Experts of a small language model: 508M tokens.
Below are experts of layer 5 (counted from 0) of a mixture-of-experts language model. Rows are named router (the router's row for the expert), up (a neuron's input weights, with its number) and show model dimensions 0-223. Each number is 50 + 12 x the weight over its row's rms, rounded and kept within 0 to 99.
After each expert's rows: "comes after" lists some tokens at least twice as common just before its tokens as in all text. This comes from a sample of Wikipedia text that the model never trained on. Tokens count by the router's weight.

# expert 62
router:25 44 35 59 46 50 56 46 63 46 53 40 39 42 52 71 41 67 38 67 56 44 34 55 53 62 69 70 74 42 65 54 56 44 78 66 65 53 51 23 53 60 57 41 51 68 50 50 43 32 51 44 64 69 57 42 67 59 62 60 36 38 52 73 69 25 47 44 55 44 37 36 30 52 69 46 43 52 55 80 37 64 50 71 51 43 45 53 42 58 42 47 73 49 47 32 46 49 57 59 34 62 54 47 41 61 50 61 59 50 53 50 53 40 35 66 57 35 57 48 28 47 41 50 40 37 60 65 52 56 66 59 56 60 40 42 85 62 41 38 52 44 69 45 46 46 68 28 55 57 56 49 44 41 56 53 51 68 30 26 56 73 16 42 62 33 47 38 64 58 48 75 54 48 47 61 42 54 56 66 47 35 64 38 37 47 51 56 36 42 71 43 52 55 42 55 47 26 45 50 52 58 51 34 36 30 63 61 60 64 36 54 55 53 53 65 52 45 35 35 66 44 45 62
up0:63 24 57 55 58 71 42 58 54 43 48 62 58 56 54 38 45 49 39 41 32 73 46 59 36 50 65 62 73 52 26 38 74 45 33 55 43 50 50 48 29 63 59 47 43 34 69 72 61 50 43 62 27 41 45 26 64 26 27 47 55 71 42 52 64 55 45 54 56 38 52 42 42 43 66 70 44 63 44 34 31 66 47 53 41 54 66 58 43 42 47 61 44 46 64 57 64 71 65 65 44 68 57 35 42 36 39 73 71 52 32 52 68 64 73 54 50 60 31 45 69 61 40 39 36 35 39 46 66 65 43 62 57 53 48 41 39 51 39 61 50 56 53 42 66 56 49 53 45 72 45 42 48 54 48 51 37 48 42 64 57 47 46 56 45 62 43 59 52 43 36 29 54 66 58 24 38 79 40 42 45 53 59 69 53 48 67 29 62 49 62 45 53 26 48 58 56 35 50 39 40 48 49 64 49 51 63 52 63 30 54 46 51 65 24 48 70 52 42 51 58 61 36 59
comes after: " |", "|", ")", "=", ".", "\""

# expert 40
router:35 34 51 48 41 49 59 45 37 42 55 43 40 57 61 48 47 31 51 68 29 55 67 46 46 39 56 56 54 27 60 39 36 44 48 74 68 51 51 42 50 45 62 61 73 59 67 53 68 42 85 28 48 48 56 62 74 44 39 62 68 61 56 35 33 49 60 56 64 45 45 49 34 58 57 59 37 45 53 63 48 54 61 58 49 62 48 48 54 24 48 23 35 64 56 49 44 52 47 50 49 67 45 34 56 29 57 43 56 33 45 75 47 39 50 31 39 40 49 44 36 45 42 55 46 24 46 36 66 51 54 46 34 30 23 52 69 46 56 71 56 39 48 48 65 55 37 51 70 38 56 67 55 38 57 49 39 48 34 41 49 47 45 48 64 42 60 40 54 42 54 46 28 28 81 38 34 63 52 39 34 40 56 42 35 32 70 44 74 35 49 27 74 51 45 44 36 50 68 53 44 54 56 55 44 56 74 55 55 34 62 58 52 40 70 45 47 62 36 67 55 55 60 46
up0:38 53 70 62 44 48 57 70 47 35 59 35 52 42 61 47 48 57 50 34 38 72 70 69 36 37 71 61 50 39 83 45 30 77 79 35 50 42 42 59 48 28 52 42 57 66 44 39 50 45 37 41 37 48 52 52 55 52 57 64 54 52 62 42 23 53 48 59 42 73 52 62 49 41 42 51 38 51 60 49 77 72 59 64 55 50 42 60 51 44 49 56 34 54 38 63 47 72 61 41 45 51 56 33 60 29 61 48 43 56 53 50 44 40 41 56 48 23 75 57 47 80 41 63 44 46 47 29 35 49 51 70 55 46 30 29 53 57 49 42 56 43 41 45 46 43 37 32 42 59 47 54 47 65 45 53 46 61 26 53 38 38 45 74 58 41 46 51 50 69 46 40 59 46 65 40 58 40 39 38 50 36 44 50 64 64 61 64 47 37 51 68 40 71 34 68 62 44 28 39 62 51 50 48 46 56 52 45 51 59 69 26 52 44 63 49 53 59 42 44 70 51 18 33
comes after: ".", ",", "'", " He", " and", " where"

# expert 39
router:45 60 43 60 67 40 42 73 68 54 46 49 50 60 26 67 44 30 42 65 36 55 40 35 66 51 33 70 43 57 46 63 52 53 52 65 46 72 39 22 71 74 68 50 42 43 42 60 37 62 46 32 37 44 57 43 65 63 55 60 40 38 36 58 47 66 58 44 64 38 60 52 46 52 29 31 47 31 59 60 74 58 53 40 30 65 44 53 51 47 56 61 63 71 35 39 39 33 40 39 35 48 61 72 38 57 55 54 43 64 46 36 39 43 47 34 43 69 56 52 57 50 48 42 39 46 45 37 45 48 64 34 35 57 56 29 44 28 53 43 44 57 67 54 23 51 56 65 77 48 44 42 70 46 51 35 62 46 54 71 48 52 50 46 54 43 46 50 52 58 69 64 31 35 40 31 41 61 37 48 55 39 38 40 56 37 42 29 49 14 69 68 34 48 55 44 41 55 50 71 39 42 60 36 39 43 48 42 35 58 62 62 52 50 51 76 65 51 36 49 41 56 38 49
up0:40 50 37 57 60 52 35 38 54 49 56 61 58 40 41 50 48 36 47 58 57 53 63 42 50 41 55 35 40 47 38 27 49 58 51 61 60 49 35 42 42 69 49 43 50 46 52 21 32 57 54 62 51 60 41 47 22 51 40 54 43 61 31 51 63 45 49 62 57 49 58 33 57 58 40 31 55 58 31 66 46 63 48 35 73 60 48 56 35 52 70 52 43 83 54 45 45 50 51 39 75 56 59 54 38 43 52 41 78 41 62 44 37 35 77 49 48 45 62 41 52 53 46 29 81 71 44 50 52 55 68 54 49 44 39 05 42 32 43 42 43 55 16 49 47 41 35 57 45 58 43 32 45 57 16 47 49 70 66 47 38 58 68 83 52 40 58 48 55 43 46 33 63 33 63 53 57 53 50 53 54 44 47 37 61 52 53 56 40 49 63 56 53 74 56 51 48 41 52 32 56 49 53 30 60 40 56 58 58 45 39 56 44 58 83 51 52 64 44 68 68 57 50 44
comes after: "–", " (", "19", " in", "-", " 18"

# expert 43
router:37 61 61 43 59 51 43 76 50 65 43 50 64 49 63 71 47 52 34 75 39 40 47 67 36 43 51 63 34 49 66 34 34 52 61 45 44 43 58 66 55 39 70 49 57 54 61 58 41 39 69 42 54 41 51 58 39 53 30 49 73 61 36 65 66 53 57 45 32 35 69 53 52 39 62 53 36 40 48 38 18 68 52 56 42 76 37 58 45 39 49 47 57 67 41 65 53 48 52 46 48 33 42 45 24 33 36 45 41 48 67 52 48 39 23 55 62 63 69 33 47 61 57 59 24 48 64 57 76 58 61 52 42 56 73 70 63 48 50 47 36 39 57 49 42 60 56 55 47 54 54 50 67 79 48 52 59 42 64 49 35 48 44 42 70 46 30 65 42 61 47 55 58 49 40 56 53 51 39 77 56 45 62 56 57 70 61 39 62 55 49 58 42 57 65 52 36 65 64 57 29 66 54 61 46 54 51 48 57 44 59 65 64 49 31 55 58 44 25 54 64 37 80 66
up0:47 40 55 58 46 40 55 66 52 91 54 65 54 59 51 49 42 34 48 44 38 54 51 59 54 70 31 63 57 59 58 39 28 50 48 43 64 52 58 74 66 69 48 31 50 58 46 50 38 46 46 69 61 36 55 59 61 59 56 38 56 55 41 40 25 54 64 64 53 66 55 40 46 41 50 72 51 34 49 49 44 46 38 38 43 58 48 77 45 57 43 08 47 57 62 50 52 74 40 59 51 37 60 65 57 49 45 56 75 29 40 45 48 74 33 48 63 40 60 50 37 53 46 44 66 63 44 37 33 57 48 46 49 44 35 21 49 60 46 22 42 53 45 23 41 51 48 49 31 42 39 52 46 55 47 34 62 63 42 43 50 42 50 42 51 64 46 47 54 51 42 56 45 54 42 68 57 69 50 38 64 60 44 45 61 58 32 42 40 70 79 52 33 42 34 43 46 61 44 57 67 61 36 57 49 49 36 47 66 59 47 24 61 67 59 39 36 86 47 63 52 44 53 34
comes after: " is", " United", ",", " |", "2", " World"

# expert 8
router:79 50 58 59 54 51 46 71 54 55 51 57 50 55 47 48 30 56 50 30 45 44 48 53 56 49 51 47 64 51 29 62 28 29 47 61 49 52 41 59 53 61 73 58 60 66 50 45 66 71 39 79 44 36 75 10 49 30 41 46 54 53 33 63 67 61 54 60 35 70 50 52 70 38 46 47 51 52 66 57 50 42 54 26 51 54 51 29 47 47 50 47 38 39 29 30 57 27 62 62 62 41 51 47 71 36 53 26 30 35 50 47 66 46 43 39 61 46 63 29 83 42 31 43 53 69 48 38 43 52 44 48 56 63 60 46 60 64 45 57 41 39 37 53 36 54 58 30 49 46 56 38 58 41 55 42 62 44 36 63 52 49 34 48 49 44 57 50 45 58 42 37 31 66 67 41 57 40 60 57 42 38 48 61 56 48 63 66 42 52 44 66 61 51 68 55 54 26 60 48 47 47 50 45 63 57 59 47 69 48 33 30 51 68 42 73 81 60 60 57 59 43 34 56
up0:42 28 39 61 45 61 32 43 57 39 43 49 54 46 59 36 47 38 55 56 50 29 52 62 42 59 57 55 49 38 47 56 44 45 44 73 50 52 50 35 52 51 51 53 45 44 39 48 53 58 56 78 53 46 41 28 53 77 33 67 58 49 56 35 66 51 66 62 48 65 37 65 23 55 55 45 63 51 49 71 45 42 18 55 44 43 52 44 64 20 53 33 46 35 66 50 69 53 34 54 41 49 41 36 47 58 47 60 52 58 62 58 63 28 65 55 49 47 35 42 50 30 39 45 72 72 51 37 48 62 40 21 45 53 31 53 38 43 43 69 37 40 43 72 68 73 32 60 34 52 60 42 53 50 35 53 55 40 41 58 43 56 42 53 27 51 30 80 46 45 42 33 34 25 45 25 36 59 24 48 28 57 55 55 54 45 49 54 65 51 55 51 55 39 63 49 51 54 48 57 39 68 49 52 45 52 57 59 49 58 48 21 76 53 49 55 63 56 26 44 56 57 44 29
comes after: "=", "\n\n", " =", "See", " also", "History"

# expert 16
router:64 41 48 53 50 55 43 44 67 27 63 35 45 66 51 32 25 26 44 46 56 49 51 42 68 51 44 38 40 55 65 37 72 36 45 45 33 61 45 52 47 75 64 45 48 37 61 47 47 28 40 42 67 47 55 48 51 62 45 62 46 64 39 44 43 74 50 33 52 57 63 52 49 34 54 19 35 44 49 35 47 56 31 56 46 33 60 43 42 42 69 67 37 68 44 41 58 38 43 53 56 40 52 72 35 60 46 38 52 44 38 24 68 57 54 68 43 59 33 77 17 39 57 42 44 27 51 45 43 53 64 75 67 66 54 41 38 64 74 54 46 65 46 50 54 36 50 34 62 41 40 56 53 36 56 60 65 43 40 57 48 62 60 47 64 37 48 65 44 73 66 68 49 43 37 42 36 50 43 51 24 19 61 55 61 55 42 61 43 46 50 57 52 34 51 57 43 41 45 45 52 51 68 73 39 59 43 47 55 42 38 53 30 48 67 74 62 34 52 54 47 49 51 60
up1:69 41 51 42 49 47 38 53 65 48 63 48 60 36 52 63 55 40 63 54 45 63 41 58 68 67 52 39 57 55 38 55 52 45 69 70 52 49 48 49 49 64 39 47 56 55 43 52 69 70 48 50 46 58 64 69 61 18 60 66 47 21 60 54 47 48 46 60 32 31 66 64 68 38 59 26 41 50 60 52 70 45 61 75 48 70 47 44 43 40 50 37 61 39 37 57 52 41 55 50 62 55 26 35 57 41 40 31 55 52 59 60 71 51 48 49 40 35 69 47 65 44 57 79 54 45 55 57 49 45 80 38 45 76 37 48 39 57 24 46 63 66 50 71 48 62 45 56 40 49 43 52 58 42 65 48 38 49 71 65 28 66 49 66 58 47 54 52 63 70 73 54 36 75 63 57 41 47 44 46 44 51 48 57 39 67 56 52 54 60 47 52 31 23 28 53 57 57 79 54 35 55 39 48 52 48 45 54 49 45 43 57 38 61 51 57 46 43 33 77 49 75 54 63
comes after: ":", "N", " |", " (", ",", " in"

# expert 57
router:43 43 55 56 50 57 69 49 48 75 48 28 44 27 54 22 43 45 64 36 71 49 75 47 77 29 62 56 43 42 48 63 72 43 70 55 56 28 25 58 65 43 46 39 36 30 50 50 58 25 37 44 31 58 38 45 64 67 38 54 22 65 57 61 46 35 41 59 60 46 54 46 61 54 60 48 28 61 53 52 72 42 44 61 61 39 52 64 48 20 40 46 24 45 69 41 42 49 47 41 47 45 44 64 52 56 61 33 55 49 44 51 53 52 32 63 41 66 54 61 50 37 58 41 35 59 57 58 36 57 36 67 64 41 59 43 48 43 44 46 51 47 29 54 55 31 67 45 44 51 60 39 53 51 59 59 43 57 53 59 39 53 55 23 36 40 51 51 63 34 50 55 47 59 49 40 31 60 63 48 33 54 35 72 55 57 44 40 40 47 24 52 60 58 58 40 39 56 62 53 60 70 34 52 58 52 71 58 41 42 52 66 49 70 68 35 39 50 30 49 51 60 63 73
up1:38 36 47 63 34 39 33 51 57 39 70 28 34 39 60 57 52 44 55 48 66 48 48 55 51 50 42 27 54 48 41 84 48 54 47 61 39 62 51 47 49 53 33 44 59 55 58 54 66 52 41 54 60 38 69 53 65 26 49 69 34 56 73 53 65 42 62 34 68 53 52 42 43 47 59 40 51 47 35 58 46 56 49 74 50 72 46 72 47 47 50 31 46 43 57 42 51 49 78 54 55 82 37 38 84 55 46 49 52 32 36 64 36 36 43 63 48 40 73 56 75 54 45 69 55 48 59 49 49 57 59 69 49 39 58 44 44 47 54 71 68 75 67 57 57 57 48 55 46 63 60 45 27 54 79 25 44 61 70 58 43 49 57 44 45 35 56 62 64 37 52 68 35 70 37 58 45 48 49 47 49 32 53 58 30 71 23 52 53 47 41 54 46 37 44 53 35 52 48 45 40 25 61 48 62 45 45 58 29 43 50 45 52 26 50 53 57 47 48 57 56 60 36 54
comes after: " |", ":", " as", ";", " -", " performed"

# expert 56
router:51 43 66 51 33 55 39 44 58 37 52 52 50 14 30 47 41 51 41 35 44 44 44 30 61 50 47 61 56 67 42 56 55 25 34 49 69 49 48 48 32 49 44 47 64 43 63 53 35 70 62 56 61 60 44 44 52 45 50 37 41 56 54 31 67 39 64 66 44 55 71 60 42 45 57 54 49 46 35 52 40 35 67 51 59 55 52 59 48 44 63 25 51 40 70 62 49 65 60 57 48 46 67 51 56 51 50 53 56 53 46 46 45 50 46 62 66 70 39 53 57 47 58 64 43 54 42 61 63 44 53 61 50 45 50 54 51 40 66 52 51 29 50 37 68 47 52 56 71 46 66 66 42 58 55 35 64 61 42 16 68 47 38 39 62 53 36 69 51 68 91 48 72 47 36 57 38 25 56 50 40 80 55 57 64 52 33 66 59 37 55 56 46 62 52 40 72 27 55 28 56 32 74 39 41 50 73 62 65 51 57 51 33 58 38 36 62 56 60 58 63 46 21 55
up0:72 41 59 62 52 56 52 48 52 33 35 54 49 25 56 30 55 44 57 30 23 51 38 44 50 33 72 31 55 64 47 48 26 48 63 46 58 42 47 55 44 36 51 53 42 37 65 37 40 48 59 56 45 29 34 46 41 64 36 72 49 51 43 29 65 44 60 58 72 33 53 40 48 70 56 47 48 39 37 57 35 76 53 45 34 55 45 54 38 59 39 18 36 59 48 55 42 49 67 70 77 70 55 60 38 37 50 58 47 43 37 47 31 40 46 59 29 47 45 32 46 67 51 47 59 61 43 38 48 61 49 35 61 31 50 47 36 50 39 36 67 79 47 39 43 65 41 43 46 49 34 58 29 41 52 41 45 53 42 44 40 36 44 67 39 60 58 59 31 43 52 57 69 42 57 30 60 62 44 37 52 49 63 53 61 75 54 47 44 39 68 41 78 30 47 48 65 47 36 39 45 38 56 53 75 39 58 71 55 75 54 53 44 42 39 58 57 60 40 43 51 52 43 40
comes after: " |", ",", " of", ":", " in", " the"

# expert 14
router:38 34 59 78 41 40 59 57 55 64 38 58 53 33 53 55 42 67 25 39 59 46 61 54 36 37 54 51 58 43 61 39 48 49 63 65 47 53 58 47 48 50 50 38 37 55 59 75 41 39 51 30 69 66 60 33 47 69 43 42 49 63 53 57 37 66 61 63 63 49 47 66 56 70 56 37 37 59 41 71 54 46 57 79 54 39 48 30 30 62 64 60 66 59 37 32 24 55 50 54 47 61 61 43 34 49 54 58 48 53 49 45 58 36 57 68 67 61 30 52 64 60 56 46 57 37 71 48 65 39 60 50 57 59 28 65 60 52 75 50 48 49 60 51 33 55 63 37 52 45 51 68 44 54 58 52 58 82 63 47 29 67 64 42 29 62 67 52 50 44 55 59 50 52 52 41 51 37 56 59 68 55 47 43 28 35 50 48 42 68 39 32 44 51 43 32 35 34 47 46 20 55 42 33 33 49 27 62 57 39 31 46 70 56 43 50 43 69 34 60 63 42 56 36
up4:54 33 53 43 48 44 52 55 46 73 64 52 48 76 45 43 49 50 45 55 53 34 46 54 50 51 29 60 51 32 40 60 47 75 65 32 67 58 51 54 67 43 61 44 39 59 52 65 57 49 37 66 61 36 73 34 68 37 41 25 62 33 60 29 58 42 44 53 48 73 45 51 46 48 58 27 58 62 35 33 47 33 44 62 69 69 54 35 61 43 63 62 51 67 41 34 49 34 40 60 61 55 55 51 38 46 60 70 56 45 63 46 75 30 56 50 48 61 48 53 48 35 48 73 60 62 60 49 42 40 33 39 41 38 66 66 45 44 58 37 56 40 50 22 29 37 50 61 42 57 47 56 70 64 48 42 47 30 46 48 25 62 46 46 54 72 39 68 61 39 30 29 46 39 47 40 45 64 36 51 70 37 57 66 58 29 45 66 67 55 45 26 50 47 53 74 57 61 48 39 46 59 43 61 57 42 33 41 40 54 64 62 65 59 50 42 49 61 59 37 63 37 40 66
comes after: ".", "\n\n", "=", " =", ")", "\""

# expert 15
router:29 70 57 76 45 52 45 55 72 44 30 44 42 66 63 46 67 42 43 38 43 62 42 45 84 63 63 37 38 62 55 44 51 44 48 49 46 43 77 56 67 57 50 28 47 38 66 44 49 38 77 35 52 62 53 54 34 49 35 45 40 55 63 64 25 51 45 47 46 34 46 39 48 39 34 55 53 45 67 56 61 50 51 55 39 58 59 45 53 51 58 22 62 49 43 28 51 38 41 45 42 45 64 60 46 37 52 42 33 56 47 56 44 25 53 63 63 71 51 69 48 56 42 45 62 44 37 57 42 47 48 53 66 63 65 24 65 42 58 66 59 74 61 63 24 36 57 56 40 45 58 41 62 43 45 58 46 43 45 51 56 46 45 51 68 40 33 50 53 47 67 61 39 63 34 63 42 54 44 77 47 55 55 38 66 52 34 55 69 26 56 41 57 50 42 48 46 48 43 52 28 41 37 52 25 49 48 68 74 45 45 58 62 46 57 75 48 31 67 70 32 53 29 39
up1:53 50 64 39 46 44 52 39 47 24 52 35 53 52 55 37 56 42 78 48 49 41 56 45 53 66 50 33 41 56 40 59 66 57 75 90 48 48 61 46 43 46 49 63 62 51 61 57 80 62 53 63 43 68 51 38 64 39 53 24 43 44 49 56 40 55 22 45 49 43 67 45 44 17 49 47 48 46 42 43 38 53 35 52 66 70 38 72 73 36 28 39 72 46 31 52 61 35 69 53 59 54 52 50 76 53 40 68 50 37 50 73 45 52 77 48 41 36 60 45 62 52 53 82 57 53 65 60 45 40 75 38 47 58 55 61 45 40 60 54 64 54 68 52 41 63 34 71 44 48 53 57 52 47 40 47 39 31 58 41 55 48 64 46 42 53 50 56 60 73 56 59 56 62 65 53 57 61 44 51 41 50 42 52 13 56 38 43 51 45 44 34 34 46 54 46 52 50 72 49 49 37 58 57 45 49 45 44 42 40 54 75 54 43 38 43 58 38 33 67 42 60 58 46
comes after: " |", "|", ":", ";", " of", " on"

# expert 60
router:94 44 79 56 60 52 43 62 57 64 52 34 55 62 23 48 67 37 21 63 48 67 33 42 24 49 48 69 31 43 66 65 49 51 63 76 58 47 61 49 51 51 75 53 26 43 60 61 29 60 60 50 57 42 43 48 67 52 40 47 71 52 57 51 54 74 53 55 61 56 54 56 63 36 56 51 48 70 46 52 51 82 56 47 46 48 29 56 53 52 36 59 59 54 42 50 60 57 54 54 55 54 55 58 44 49 65 44 63 53 52 26 47 23 33 47 51 61 42 57 51 59 26 47 52 40 63 45 58 36 49 49 56 73 45 61 60 52 78 50 40 47 39 49 48 50 37 53 73 55 51 57 71 53 58 43 53 64 78 60 49 35 50 68 50 67 50 50 33 52 67 48 58 34 52 26 55 56 50 56 49 50 50 58 43 47 49 39 57 47 56 54 50 42 66 64 51 57 50 46 65 41 46 46 45 74 72 27 53 50 46 66 66 50 21 48 41 37 53 56 54 31 63 56
up0:57 60 58 50 71 29 37 49 53 37 57 52 52 39 55 26 59 53 28 50 34 41 54 64 46 46 58 32 67 51 37 63 42 33 63 56 48 34 51 51 60 64 66 59 59 46 49 48 47 11 47 44 65 60 61 75 58 40 33 40 60 41 44 39 46 38 56 67 53 64 60 35 47 55 35 42 61 46 36 50 53 62 47 36 71 76 43 71 56 47 51 37 61 66 40 54 73 62 47 52 56 24 51 50 39 32 48 45 50 57 43 28 34 46 59 28 40 50 45 51 35 60 51 57 62 69 42 44 45 41 42 25 52 43 46 42 33 53 47 62 67 50 40 29 48 55 24 40 57 28 66 48 38 61 43 65 45 49 35 48 66 27 50 51 68 46 38 54 43 47 36 68 70 46 56 45 75 38 52 36 46 42 56 58 54 49 35 50 49 51 80 46 33 37 46 65 57 33 43 42 40 47 53 50 56 57 54 61 54 89 52 34 58 62 45 68 54 41 47 51 49 50 77 41
comes after: ",", ":", "′", ".", "°", " 18"

# expert 9
router:74 50 48 21 57 35 73 52 47 55 62 48 67 34 52 48 57 38 28 47 38 38 36 61 54 56 66 22 49 42 54 55 40 42 41 50 39 63 42 47 35 56 23 50 53 54 59 49 36 56 36 47 55 50 67 64 49 41 62 64 42 63 39 36 48 32 50 31 43 35 15 41 79 40 49 42 52 58 54 53 47 44 56 71 46 45 22 31 68 57 54 67 68 69 52 73 55 62 28 54 53 37 51 14 46 63 48 49 46 37 57 43 42 45 46 66 58 64 56 44 38 51 56 35 51 57 32 67 62 48 50 42 48 42 70 54 40 39 44 43 59 36 38 57 55 35 38 42 59 30 39 50 68 53 47 38 49 62 46 46 73 54 41 56 40 40 61 53 53 37 56 42 41 57 59 50 61 39 53 58 52 56 54 61 49 36 50 40 83 48 49 48 52 36 36 50 29 63 48 55 55 59 40 45 40 45 87 58 63 42 62 28 52 35 51 57 34 46 48 64 49 75 65 54
up3:48 36 44 49 35 71 53 78 44 56 57 72 63 23 48 42 49 49 41 55 52 49 33 59 44 59 58 26 52 60 44 45 36 37 53 32 65 41 68 53 48 29 36 33 57 47 55 45 37 45 41 38 37 67 50 55 55 30 49 48 54 58 49 89 58 50 38 51 28 49 70 60 43 36 65 51 65 58 46 49 40 39 67 30 50 40 51 34 82 41 41 54 48 46 52 69 48 42 65 57 39 54 51 42 33 47 79 51 56 48 43 53 47 64 84 59 42 46 30 45 48 44 49 49 34 52 38 57 45 79 63 74 40 64 54 59 37 43 49 44 58 44 36 62 42 55 57 51 46 60 57 51 66 36 50 66 57 44 67 33 66 54 59 63 66 45 49 55 34 44 46 68 61 37 39 42 79 60 47 48 50 51 38 38 50 66 43 58 78 47 63 44 54 75 30 53 50 43 45 52 37 44 39 41 65 56 28 32 59 24 45 54 62 57 53 58 63 59 55 45 64 47 41 43
comes after: ",", ".", " that", " and", " but", "\n\n"

# expert 41
router:28 49 28 41 46 45 72 32 42 60 45 40 40 27 34 39 55 69 41 66 55 28 38 45 56 50 52 52 55 58 70 63 53 76 59 60 68 35 43 56 57 60 80 30 51 39 58 68 57 66 43 50 39 50 36 39 31 52 46 40 51 37 60 49 42 62 56 46 60 41 42 43 54 59 54 44 36 32 47 57 67 34 28 58 48 38 24 50 51 32 60 58 56 72 59 53 47 54 51 60 26 61 52 40 53 50 57 62 44 47 62 41 45 51 32 54 59 72 67 49 48 40 36 68 52 48 58 59 44 44 39 46 35 38 32 70 59 71 38 54 51 20 48 54 58 69 51 47 63 47 59 58 57 68 51 47 68 60 48 61 47 68 54 41 71 54 46 48 56 48 49 44 64 47 58 68 56 62 20 56 62 63 31 32 67 37 38 47 42 38 36 75 64 62 59 47 62 74 44 50 60 64 55 55 36 52 53 30 54 44 55 40 64 39 52 66 30 72 56 55 44 29 56 47
up5:58 43 52 65 59 69 45 66 64 53 43 54 49 54 50 74 55 39 50 41 52 67 44 70 42 47 60 52 43 43 67 63 54 47 66 73 64 44 57 42 64 40 35 67 59 56 44 56 59 50 54 49 58 70 52 49 52 51 38 52 36 70 45 38 29 27 61 40 31 34 63 59 69 36 35 45 40 79 60 33 66 58 56 65 65 32 26 57 56 42 55 45 28 30 57 78 52 38 31 54 50 43 30 36 65 49 56 54 32 57 25 45 54 46 47 46 20 26 72 52 38 41 49 48 40 67 45 50 33 56 52 28 52 41 51 59 45 57 50 27 42 34 52 58 43 64 44 40 28 54 49 43 46 40 65 51 45 57 59 50 34 43 43 29 50 63 58 51 57 48 53 71 50 74 38 52 44 57 57 57 54 69 51 67 32 74 58 32 47 62 48 51 50 41 41 61 48 31 40 59 60 67 50 59 62 51 45 50 70 28 54 73 69 42 49 33 42 49 36 47 60 52 50 51
comes after: " |", "|", " M", " P", " United", " K"

# expert 58
router:74 50 48 50 46 45 32 36 32 46 73 63 46 50 66 45 54 35 54 36 51 25 50 43 44 54 50 34 54 50 44 61 42 51 50 24 36 40 41 41 73 51 30 67 59 43 51 46 33 58 42 66 43 41 54 56 64 53 56 52 53 57 82 50 48 59 60 50 50 35 47 58 39 37 53 72 51 48 50 83 41 45 58 47 42 55 56 68 39 58 54 69 59 52 41 36 59 54 39 66 42 46 66 38 43 31 58 71 38 40 71 67 70 20 42 78 35 49 20 33 54 29 50 49 51 54 50 49 55 53 69 54 50 41 74 39 36 28 43 45 51 56 35 19 40 70 59 38 55 54 55 55 60 58 40 46 55 52 58 48 67 45 47 44 50 48 39 40 57 33 57 44 62 20 62 56 39 29 32 69 53 67 60 28 58 43 42 47 52 54 46 49 55 55 31 57 43 37 64 50 63 49 44 49 45 58 33 50 38 46 59 47 39 45 38 41 39 60 49 38 37 30 22 54
up0:66 46 54 68 68 53 48 59 31 50 38 42 62 64 57 41 31 57 39 45 57 63 53 47 64 30 45 65 64 44 55 44 28 73 44 62 57 34 51 54 48 47 33 55 52 50 48 53 28 40 19 52 35 61 42 42 36 56 44 67 43 67 39 34 55 42 45 68 60 54 58 60 59 73 48 39 27 52 53 40 54 30 47 45 47 39 51 58 47 64 53 51 32 35 39 35 59 45 30 29 69 43 68 51 53 33 55 54 46 65 47 44 64 49 39 54 53 34 33 23 61 56 48 60 62 49 50 44 57 60 49 54 42 58 41 30 38 52 34 37 37 44 30 47 42 38 44 56 42 41 37 72 33 52 24 67 43 75 29 77 61 54 41 40 48 70 60 46 38 70 42 48 59 45 52 50 38 57 79 51 49 43 53 49 73 45 46 47 61 33 53 94 59 36 44 55 34 58 58 68 62 51 51 64 49 63 47 54 46 48 40 27 60 51 49 39 54 49 47 30 53 65 51 46
comes after: " |", "|", " ", " 1", " 6", " 2"

# expert 12
router:72 45 72 49 44 48 37 48 58 49 35 49 60 47 64 36 55 51 40 73 69 34 44 66 56 54 71 36 57 43 49 65 52 44 54 52 44 68 49 62 44 53 57 69 57 57 56 59 40 39 68 34 52 42 38 37 26 31 71 53 75 43 56 36 39 67 37 46 60 40 35 60 30 50 58 48 61 58 42 49 42 49 43 61 30 42 36 69 64 56 45 20 47 53 40 55 50 69 31 59 50 44 64 66 77 59 57 49 61 54 62 40 54 57 44 46 29 46 38 37 63 42 36 64 65 61 58 51 50 31 41 57 49 29 59 49 62 57 52 60 46 46 41 35 54 49 56 14 36 47 34 43 58 61 41 63 65 43 77 48 36 34 62 46 70 60 49 63 67 47 52 34 51 46 46 35 69 46 43 62 49 43 56 55 51 61 46 65 53 62 60 65 44 60 53 31 50 66 65 50 47 37 45 54 56 50 54 75 68 72 35 61 20 48 58 61 56 36 29 52 49 62 44 72
up2:65 32 54 37 43 62 72 41 55 46 44 26 35 46 56 39 54 66 60 52 68 36 36 53 53 42 54 23 58 60 46 56 70 34 56 50 72 51 28 36 46 49 51 44 48 64 67 44 48 30 44 67 41 43 67 58 45 32 68 38 43 22 62 47 50 42 56 44 53 46 77 28 55 43 42 51 46 45 69 19 58 46 59 44 53 53 32 64 71 38 54 48 70 27 55 52 53 55 53 35 42 50 41 52 49 50 47 59 54 39 44 47 38 52 61 52 42 53 61 36 68 45 32 60 49 57 56 81 52 67 56 44 42 60 34 39 67 59 68 44 52 44 14 47 60 70 62 58 61 24 46 54 42 60 45 37 46 34 55 59 42 59 51 57 54 61 66 42 57 51 63 41 44 33 76 28 45 67 53 44 32 49 44 32 53 45 64 66 44 44 49 53 39 41 51 61 56 28 56 53 65 33 66 72 48 41 31 56 53 53 46 42 48 27 49 32 52 48 71 47 38 42 44 35
comes after: " of", " as", "'", " to", " is", " was"